Experts of a small language model.
Size: 20 layers, width 224, 52M parameters.
Below are experts of layer 15 (counted from 0) of a mixture-of-experts language model. Rows are named router (the router's row for the expert), up (a neuron's input weights, with its number) and show model dimensions 0-223. Each number is 128 + 32 x the weight over its row's rms, rounded and kept within 0 to 255. Numbers have three digits each.
Before each expert's rows: "comes after" lists some tokens at least twice as common just before its tokens as in all text. This comes from a sample of Wikipedia text that the model never trained on. Tokens count by the router's weight.

# expert 17
comes after: ",", "s", " It", " which", " it", " and"
router:134187131047116125196146110117155141112181115070158137123128145068144177056143066133065127146107063176071127134129130098080113079124115076142142101099115069129180134132133160156085183074043105168115153136161110152150154117121158127122115099123117155109106133186127191125104125151121167113130093152192191091126080118155124142145090077110108140127097092114191133147130146119169068161156084155148151167121107171151128122160100065138159118130123170099101080107044144093125123132150173114094137115094112146108158148124169094207094137108130065173168114119070126093126133160110163107136130105096134109152150128138116141109144126141163060122134093070124177140115174146099085111128
up1:106090162135101091115124120141109132214145160102130094100126092106122110135156143147133198104085124136146153098045133109088190084165104162103101175179142124174151087120196143117189076133103109147132209118188178111108089131133108129159087115086050143122088132192115120088118106141200139109161163109161118116098088113092151090153127068126146095144119113108087082103103147092138140156170136090143165105141193105140184159128104120127135139153156095107144156094087132119113187099170191085140163089144114113145095189125141167119123073154096165182123157124159165124109170141150156161122197129131150113107164132165139162087084114118222116116110170145170156080139151134121132118158
up2:115186110135115141092092174073145114106182186149066153137135107118146153149083079124083095210154158164149168116117113098129127128133118133135134085123148157126106073187098137134184133081137160127195155120174161127141141086168157082102177122112159111143237170119132135140132193137095135116147134065065147125140116158096121117134102162129088053142098129089134163145104080099146164116114083175178098109152153127108087109110184135109149114105121181176171142101106174154185118081113091111117157132131097112161118148108144110093078152145117128070152129087076119154100096120132134074101159102185169136113136113111124131118167172139107122179143115107118209153058164073076122170133
up3:138119082135163170095128094172130158117138093108134065150108168108115088108146191130179150063095151111127201148185140166185167109119089092104109155146132074113126133164166164109194201187092140179163151074101149111090093089137136135197132097154078165102104133200143099166103110103056124140087095061101141134119110113118145067095122069114111108185133166107117118082080145148097135172100162142105179108090181153123193109113161125136179131123125102191104172116182103130113101103184082119053134109139128098159133099117094137181151126128103103089150126130133099127086081110094133122109127182144103119108132134142166141096137138138185104110128131108107166143175146075131121111135
up4:152115144137132105155104148110133073136179113080098148099118147090088057117117127154092155075128133161063140118113051131110117160085174078128119174076090128114181125113157148053141102122118113082089100115130179192128146132075137186152091128143151124174075122125139141133171141127142091133151152151131096163164063150139145119139099120138160138169088122091102156093167105130105123100099136109149119106146116084139130187145099118149171149122185094137101136156138101093127094089094144181158141148132163130184109169179096150079173115073187072102105122141112144215209072138164152119173125157178113077104161075128121081185100102134094156144123132141130098097145090117032150105131
up5:154118148141114064146061125043091149182096096132120122099139112130100084148143144149148120111079169158068144117143105091161168207042207160073106162119134139095118111142210087178170135135120143105115061124090109146119161170164068127123118115105179147133153166119136163154127122146154116122150114109146138113093074177116122132155170124128116110112133116134153181105131179134085112110169139154104127107146105156128126157162153169076099148121090162114132131135208131173165114137133117095134085132087112134114120153114112101109150158155185201143100119142110180133071185131110133117151120187080143152155134135119148163196138174132067090105163060051135112135059075147116131121158
up6:108143102159169135162136180107165164153138159186107179176151147155107135131149154152112115183081150064169147168121136166140143136120115150195102021181122144094134094065096162102120166082096103134128123070181047189127120136126143167117079144162181174114148196126161115079121139165101127163113150150151168149147149116139153139104175117110156140121107137162133159144108124141108143118096091148158143075129129120110123138186170137095083132137145117122092190182091153098044113086140096059151101103170087113125130140104122156148168160140146179121046146163117175118126082152234121098131124146131128149119081093107075150132158107119121117178147157108111108157135126112114074127138
up7:119104176097107166135182093157139118146093108139171105166105160136110065113134154144187172098113134142167138165137159166136145133140126067159107142063102129110111062107118137134093054120155160093169125131118147102176132117135124153138125047169073179106057147135132181094094137162198125171112103158116186129080156125181116147158112113151143151118081158136116146113151140180178122183134148121112132142136145138190113151119095158154157069162110111150091133088150149134140115128190157128143099114142129157154144095146141111123101195141193166185127113083158125192123132104098184124076184137178075069149129155031092097176138135133158142092150139175175108138128155139099109072169
up8:163180144190099120099126140156120177137161152141086142087204170085116110136133091092102106145102078097118143176096162115173091079151058113157048154171114141110089105175134128114134084080122177092146158081145129108131150107113152132165123111157151158159105143185137131098155112123138148115174140126108122176089090146124161155167139127117115121076136149103091103095180109093187123171146114070080159166115130101119128110150106150131101142004097146098131118117114083177148123139090144139172155144119152153120151111072175080127118111162112195124104128158143131155172116138149087122128138177092134110128103130066157066161088162144175143095087101081123132148163129253143164125116
up9:053111164147087134173058144100121151162136094148083121110120135162161120148133102169107128125062098128109113107133148054117145107151137134179149164146125147152063123066133186171180153140111168160132147143136134142162126140094109104150115083195165111130165170138130139124164125154114129128157180168143141099132103100118078203160091130120099170198108190075142134150041100170154125134115108070196080122158108149097081101134101146102168167140114077132117153171153173180129133157129151137067124153142135090181138135075092106115169183167132147158112180120192088194118087130167146148074136122131114117148183146139119182117140103106061110138140196170125135115116141148165153148132
up10:150124116149140150179071106153102095072159113177122098136125104121107050136108164088143162126113177087141160127131142094132161201043101185139137114103176147108137100036126083127100164166096104118130187207160142167167131167063124088150106154160091165128129134110127172157097094108088137162136166107093169144148101129092092128152135147144143132159099099119175129145095171117126133147112107135095134167154194100164104061132087176164186129121163094153106157116104128111193140110119114106208121096093121088108165119188163092128181107103147114089080115160152110142153094133138137148197117160110095084113092138133093118063179138161189127155126118103163080166119161166121120151118
up11:101145175177140120155114188116101084134214118161144120047105118090126108105142128139129162087148119078158094052112147162041119115123147156118068137141255147141144110149106117148136127147110221089103131114118135131151078129122158147105096133120163157118108172159111155079092109180136160167099095124178096115155119172139091089152123120125187086153131139091144177180118163154106110168077148076159157125120208154124109185118138117126180149127099093114094147111113124133147128175081133100131096161089156077105107145143079077051098151107146116078101114101119102133142106187200090144148144151147110131133157123051146166157140144130104121124095157088137138094142136115139124128142
up12:136125108103171141187098164103149060105142126157108157083090108136125194151144149143158123121167123143160190085140194155104079160117093074101077183148103145112100104133131127108137027117200095077121167104152131130097153101131106114161090151125042136087066083154105160118127131102144150136125097086192149071176090110128130162141109097135127070101084120141100114107116155176106091169088132121207130147114140110162166079090115155124173132143131116134143147157137121143107124132109077113118145123185133128103106143100147134089150184136147138231103155099089093164094139106132083116139109148107162105071091108135162097146108150046118133146069102124168178193103145156157145133141
up13:117131127073142151165110178108173135119158173190166103139101091182124123102102115139123200147135121145130096143089097154150115154068075138112069137126154167165164118165102070171139099057106110121146154169089091165122132113089058166148121144160106134162183135193066148119051174106171043164196132107101168150157122144127136133183113151123088107140102121126096138096127092140128138074137140170104101107127135115139137149110112120097168146143114118164152133147162108113114137095163129118135163093108134075179137137141057134101114147100079182079135181122111146137110120188159130130171127119127147161087187114167115157148137136156084181054089168067152110116217113168146176129132
up14:161127136167102122147126159102046138117113136196145090121117160080110132123125111137182173118065164098108176171099171153094121184090154111176108147132144123152098073133137144091030075153165182092116123171090143106142116064134144163119095116111130181130096094122136147091109148105090127113183095149119066179187073138083161119165157108115082153082137112168135092112117103078093103057128129140162098132095148162113122135125147105135117137102119115173114110183099186105132160175127133128100111159188144156189125075082095081102084164148188140164150142132077139069087169171118069135119097181177097156157100145121089106141104060127118128087112100119143126149118145132131084146114
up15:086129112128147126111142114130120188079126105131138122107159105226106129127127142192077126127060097147161212098095142083138111133178115183129141132120128138102142101088155097102097144098155134091138136088149052108108120051100158136083157134153128167152107085130169108138152116121153147097145158203160116112130139144201122043163133130179086135145131132136121121174126095133123100176109099127104122130158200130084137170092097120123067130122125130046135115153151142097119112087182128145137123125116133164136140106088095101127156168089167173110144135087161151208090142119170088155070174095121102124176132205130096120092113124129117111151126181200116126101095069129179170114192
up16:114130183123143160111122145118121104069106108105145149151129124178131170099099180154137120184106152154065132087147118185105094133144107099142130094158154119093131145146088162206129135120145111104181132121064092156124144140157095141124115078145209120125086147140158133086129104036121134116143099183173117127114133132168134086154108181129124089109175188165110134111150187167090140098142159164162152137110068085179087113091093115170138139072114118117135163200118103145152079228101133108079133126098096055181155119139140141137127167124079062123151166151126108145162122068071075127042113132089145121065117132162142099147117121095078111125081156143142091092102140141131133122100
up17:135160091123107145089161175100208132169117095102159150095128101097140146104131107169176105134065086159138120134101138135168139136176110122125172143032130129099080084158135090141118118164110160067133161125138159133160116152092180125130142089114174098120153125104178139041147120120167113099137149135082078159060139125148156132142146101101089117180054141199129142088104135062107135134107141130147203082164171143186159109166145102135090138107112100122144120121116107112148168118128171100172110202083179070173203129150088153174157101111114109088153143127129102084140168135092138189144139083133097101072161154144068151131128135157090098138131182112147108088105125113094090078123
up18:118096090139140113129139109163118130142109094193096133120148209150073128120098154103085154100117156120134101086129122153091190110090116139135182123158128151157129117147097092109122087095119095124124108113165145118081143116106158098110123051135167216094150112112100144083109108185125083121124147136164065116131181105162139160140166130117122157216065103117156139128216116130137108186161143134107138119117140074107146176093164140201120108101161103098103103109129063170128118135111099147116146117173159068073153113102100153157130206120128137150135097125133163106198083092121077169104087152158132166147093107120088104131090097125195101110177122159071097113137178135218178121115
up19:105143139133137078093121184167112129122133101120113170132120118089135140163082140171077095083159130095121156079110075139132130110096069063091130200137153145088048132114066120116166198135121115178162197177135118118156100072132090113098121144094189115163126088098144166178135092106143109080169125135140122180127105151162177104143138125119079093109070101172136119150080136141151123100172125156066135134113067068143117147070147104118150116109117135121103135162096120136156135106137055166195110161118104138142144111163158115130139146133139104108084110174143143104119154152124192111187176126146088114133116078136059090091148099100124227100121112168142136027154142112125133109136
up20:141060137112137202084146156135116133116116164170059125073143143069135204118113195115078079132145098167130149138162127170134148105104102125121121094082121110088106150060096115123087167132079054133109151140124146163031137121160087092104142100151128124175090094115119125110131108124163113146107111178112112166082170109182124127111170161126137098110077176065120149143175112080069154128108090084147160173117082048126117132093147158088125105130086140117127152085032109125068152106138099091077109180141134111096119156187073124132125132123154175102107134113103111134161148133138153067172110140085113141159154126174143069166132119121082163118131095121103120108111133149170134098162
up21:133145131111156130137181079109149103188124103153120175171135112114082140182138134151145165157190083113161048109162166130092136144140095114092157124101212149120088118132125130129148137116144140111155163120125084128120147076104133128176162128119137114124113183106135120174134112114107198115172128115099093138122197141110105124176150081110152105105104078122085176064091137212138142132125178127153138116112141184130142110007200094189083145143167160114210110108102164153095146191082123059158160135201138112086136121134136112117141084115158137159107073161109096126100128088165099110150119164134146093099123109134126112176069117182110150089095104106160117121118117126099181159127
up22:163080118088163036147050166131103143150119108178110182197110114122141228130097137184154177106139086131129123126087140123091135113122138101126148176187098155125155163082122141127142101156130143115110138130131139144171153162131103115117112135159073131151149196138149068169126112086142143088141138145113135097137110141112127076090122137174147168133134136145174144155037170136141111056122171103185091155103163157138126204114166121148185142205122172182076113139169119100123129129102129142108118075101149142099160110109082106132165163106146125068151091084127168034115136090135135096108172114210096144108122116107145175128154188141106121116111159139110148144140124081155093133100
up23:137133160143193122148142185122086151093144138110106050089123134161133111091132075125083105097110184121135126087102172145205109148084104100135118128144102138134146135150098175085192110164154164125153145157131182124161129094087105133133078107180104197139121102102135117122155096153191127103106119137073123133139146096130140168171149154102130163115121140142153141129148135078159118164150121147167136093096107103109129144039138227114109131133127093152136133148078136146092100083147139129111122135068059111107040140146172192095087165086111069136125171132108145084087142071040128186115126129101089109108140154184163130134135097083124127129185085179124140135136057111142184144164
up24:175105155166115092057141110122168135138129095090167163167163045154121137127093183138122176122088116052148156158045083117156159128120154128157112136159175087059124145109130165101121102164141122125106095139095145112145134170112153147188125179161133073151177122153086100121127099099114101163168178140142151152151183094153126118123107090141098122117067119093156158158177116181149144106114153061134206132173145142100110159165077121187090171097175151084131150158074128128136127130123169126140151102123121097146127149118142168097176138098136158122118113089140138072078135079140115132163138170103138096090115177101090125089144118125222092116085104153187127100090141129130162076052
up25:127112148115134139073123167104150100137101143160141134071135161129109129108140184123074184122128114083156139121057152152143051165152117058143129181121113151148071168060155146160147123085184136109107121153121102128150105195050197079149120107140061120113112118173128117105109109068104114103139148081097185126094156129134121128188095132088147055123151107144154166113158126202115206156128114097102125142114072110166145104123085133136171074083090155140147152103108136119126186154146164156129150100088152159113061193148153077041149145195091140089098133102106105133125184153120092111096109153089096135082133131137079119147129139115115110099119144097131112130092097152096073114119
up26:167074175130102099151106077096129080184154082101192207125151134116108167151152196162135134131158087128109129149074120125125140155151130115090089081121151114113161151076115134122090152169159148069094072132100158068108128159136119125141150104102106128139146157153052114085111167178101113107165170091093167049131218111142139155107085129143113073134116102165141167187055125155142149113103134123148099102136147100119092162091135125124121081143136165151161171095160100124050105142102176134173086104132114103078141135121132112102083183046071145204134145115122142086138068128137152107088118178117116148114147141159122146088108161129142142173091086161138163147096106178106112140140
up27:085078143138115150110138093181130124155062129143125144167169099148114090134113157147144145107086165224169135148107122051139134133149095153136186104129099115112143084131139160103171174136146078135115096153156137196188136176197081085139161148144097124114147119108131155098107196090127098171141157128098091114141122142100119100162144116147138075158098094141168095060091148105115081178115105167099144161157136074124145139151164109157133150161088202129121113069117139109064120135124139124158068178170132105113075142121102061172136090088159112137177112168115136108146166081136119088135141096136110105115125123126121132147170183150128135122131116077063093097090063089083213186156
up28:135071143114121098116116082145136082096134081039165128111152084164196137074142169085138113090096110122105110131149129116099176090141111132182141129129111154146090153119091113114154186168137122077179108113136117099095124112124060042086124142124159163072186179185112120128175100101208131111093156107049088183091196022074129149121166120199193143141117163131125112164157160134121119100136155094100168118148114202151086144145111110130170144097119108094076094149163104135131083147094160147106080156173108107097185096108173116128130139101134131140156160119148128113099144110104138183154129122125186127150121124134136138116105168095120113154158150146101117192133140150123149147119
up29:175150095122126053059148164162117102186190136121112109075080173118079079127111108200166158070115122083160151179129119157144048113106064108150144107092158136037076140113140090099107106109114166060148122074087130143102170119137130123155157142173140131059134155111210134151116155106170141176119124109140180148076108140068123109141108088146138069126150111143090138159151119145117124143077120086204133148123082124107083161191145144093137109123122127165085164156120110195143137129122134115129096148115129126118106168165177129102120114101117119097097139142109120165144152202092060114107129095090160091128160156183152130144135092172091187102091127136139114128095131132095133143146
up30:148143105135151194083149145146111112131151152111136157111121165110161127141167125106129145161152142107127137110075107155121141062141107133133102147101146095058142149130131112120088112129119204079056089158125124169139157082130121104171121122098098138134124104163117127086117124112063172125113096168153148124179117133174088146210116182108057068084123185097110116130148120153085107088088126148077174148145136155180102106104183174124102152100137104094142114125156103120064114102132085157115141126009182090159084075155092190144120137171133108153139128160119066146118151185180183139133137136122131144141125167150164122119182110103132099088135186079095161112102098211094134082170